{"n_layer": 8, "d_model": 160, "n_experts": 32, "experts_per_token": 1, "d_expert": 608, "d_shared_expert": 0, "activation": "squared_relu", "moe_layers": [1, 2, 3, 4, 5, 6, 7], "router_score": "softmax", "normalize_top_k": false, "routed_scale": 5.66, "balance_loss": 0.00541, "balance_bias": false, "router_z_loss": 0.001, "init_std_router": 0.00718, "lr_router": 0.000865, "n_head": 2, "n_kv_head": 2, "head_dim": 64, "vocab_size": 9909, "norm": "layernorm", "norm_place": "pre", "norm_eps": 1e-05, "positions": "rope", "rope_base": 10000.0, "rope_fraction": 0.25, "qk_norm": false, "attn_scale": 0.125, "tie_embeddings": false, "parallel_block": false, "init": "normal", "init_std_qkv": 0.0401, "init_std_o": 0.0, "init_std_up": 0.0401, "init_std_down": 0.0, "optimizer": "muon", "lr": 0.00928, "lr_mult_up": 0.713, "beta1": 0.95, "lr_head": 0.0127, "grad_clip": 2.0, "warmup_steps": 200, "schedule": "wsd", "decay_fraction": 0.481, "decay_shape": "linear", "final_lr_fraction": 0.0, "batch_tokens": 65536, "seq_len": 384, "doc_mask": true, "train_tokens": 397000000, "steps": 6058, "dataset": "wikipedia_en"}
Below are experts of layer 2 (counted from 0) of a mixture-of-experts language model. Rows are named router (the router's row for the expert) and show model dimensions 0-159. Each number is 128 + 24 x the weight over its row's rms, rounded and kept within 0 to 255. Numbers have three digits each.
After each expert's rows: a language model's description of what the expert responds to. This comes from a sample of Wikipedia text that the model never trained on.

# expert 1
router:099100102156108150099156104103108099153153111098102109102103150147154102108154101154106157156112104155151100151106102153106101103147103104128101106103152149101153107152151107107154126104149153151154098102151149106155151151154148153156151099140154154102101109100157100111103112144103150143103100156154108104147112104103156154103155105158104151105154154152105104113156106134151154155128151105129152151152103104155156099110151147153108099111101104157113154101150153156133105105098087
Description: Digits in tables

# expert 31
router:100099102155108149098154102102107099151154110098102109097102149146153102108149101152107155157111104157150101150105103150107101102147103101129100104099153146100156107151150110107153127107148152154153100102151152105154152155155148154154150101140155154101100108100158101108104109142102149145103101156154109103149106104100155154101156106156103151105150153153105102113156106137152154152125148102131151152152104102155156105112152148152112101113101103159109152100151153153131106104105088
Description: H, prepositions, even

# expert 8
router:099101101153104148099157103103107100153153111098101105105102150148157103106152102153106157155105101159149099151105103151105103105152104105122103104102154144101155105153150104107155127107148149154153100104149149104154152157152148154156150102136155153102102110100157099108106113139106149140103100158154112103149105104101157154102153102157103151104152154155104104112154107139153153155124149104128152151153105101155158102112150149152112099112103104159112151102148156151132105108107090
Description: Table and list starts

# expert 22
router:100100102155106150100155104102107099153152112100102111104103150148155101105153102154105155156112102158151101152104102149105101105147102104129100105101154144102154105152149114108153125105148151152152102103153148104154152154155149156158151099140155154102102107100158100107104110144104149143103101156152111104149106103101153154103155103156101150104152153154104102113155107143152154152125152105130152152153103104156157099110151149151110101112101104159110153101150153153137105105103090
Description: Parties, United, bands

# expert 14
router:099098102156107151101154107101108101152154111100101111102102150148155102107154104155105158155112102156150100152105103151106103105149104104125103105101154147102155106153151108108155124106149151153154102104153149108154152155155148156157151103139154156102100108100159101106103111144105151145103101157153112106148108104104155154102155102159104151105152153153104104112157107138153154156125151104129152151152104102155157101110151151155108101113103105158112155102149153153138105106108092
Description: Articles after prepositions

# expert 9
router:102097103156106150099156104102109098154154110099103110106102150150154102108151102153107158155116105158152100154105101150104101104148102107129103105100154146100152105152151107107153124104148152152151099104151153103153152153156152156157150100140154154100100109098158099109104116140103151142100101156154111105148112103103157154101154102157106149104148151153106104111159105137151156155128149103128150150150104103156157101110153146155115103110101105158112152102152153154130106104106087
Description: Coordinates, dates and ranges

# expert 6
router:099098102157104148098155103101109098152153108096101107105103149149154101107151101152105157156112103156149100151104103150107101102147103107120102104099152146102155108152151108107153127105149152153153102102153149104154152154154148154156149104138154153102100109099156100106103112142107151143104101157153109105148111103101156154102154104159101149106155153153105102113157106138152154155121150103132151151151103102156157100111149149153109102111101105158112154100151152153132106103106090
Description: Word continuations, prepositions

# expert 10
router:099099104153108151099158105103110100152153108097102111100103150150156102106152102153108157157110105155151100150105103149106099105147104107120102106100153146102154111152153095109155127106147149152154102101152149107154151155153149156155150101138154156102102108100156102108105116146105154149104099157153109105149107102101155152105154105159106149104154153153106103113156107140151157153120152105133153153153103104155158103109149146155111101112103104159113156100150150156138107106102091
Description: And, pronouns, name pieces

# expert 28
router:101100100156107151098156104103109099152155112097102110101102150150153102107150101153106155156113102155149098151106102150105101104148103103123103106099153148100154107152150113106154122105148151152152100103154151104155153154155149155157150105137154154102098107100159100110104111142104151141103101155153112103149107105099156155100154103154104149104150153154105103110157107130152156156125150102132152152150104103157156105114152149153109102112102103159111152099151155154134105103106091
Description: Name prefixes, CJK characters

# expert 0
router:101100102154106150099155106102107098152153112097104110101101149147155102104152102154108155157113104155152100153103101152106102104148102105122105105102152145102154106153152112107154130106149151153154100103152150105155153153155149153159150102130154155101099110098158101107104112143104152136103101155154108103151108104103157154102155104157102150104149153154104104111157106137151154154128149105133153151152104104154156101114151146152106101111103103158110152099150151154142105103106089
Description: Year and number starts

# expert 23
router:100100101155107151100155105101107099152152109098100109110103151148153101107153102153105155155107102156151101152103102150106102103147104106127098103100152147102154108154150105107155128105148153154154101103149152105153153154155148153158149100133155155103099105099155101108105112143105152145103101158153111106150105106104156154102155104160103151105151154153104104112158107132151155155126153104130152150152106103158157102112151148153110101113103104158112152101149155153135106104104092
Description: Apostrophes and short prepositions

# expert 5
router:100100103155107150102156104102107099151153111097102109102102149150153101107152102155107155154107103157151101150108102149107101103147103104131102107099154145103155109151149101107155127106147151152153099102152149103154154154154149155156151103144156154102100109099157101108105114143105149144103101156154111105147109105100156153102154104158106149106153155153104104112157106138153154155113152103133151151151104101155155102111151150154109102112103103157112153100150154154139108105105086
Description: Reporting verbs, modals

# expert 17
router:100101101156108152101155104101107100152153111098101107107101153149155102105151102153109157155109105156150100151105101152106101104147103107128102104100153146104154106150151109108154127107148152153153101103154149106156153155154148154158150099139155154101101107100158101108106111143102153142103100155154114104149109103104156155102154103160106150104154155154106102112156107135153153156125153105131153153152104103156156102112151149155111101112101104158111153099148152153139107104105090
Description: Mid-word suffix pieces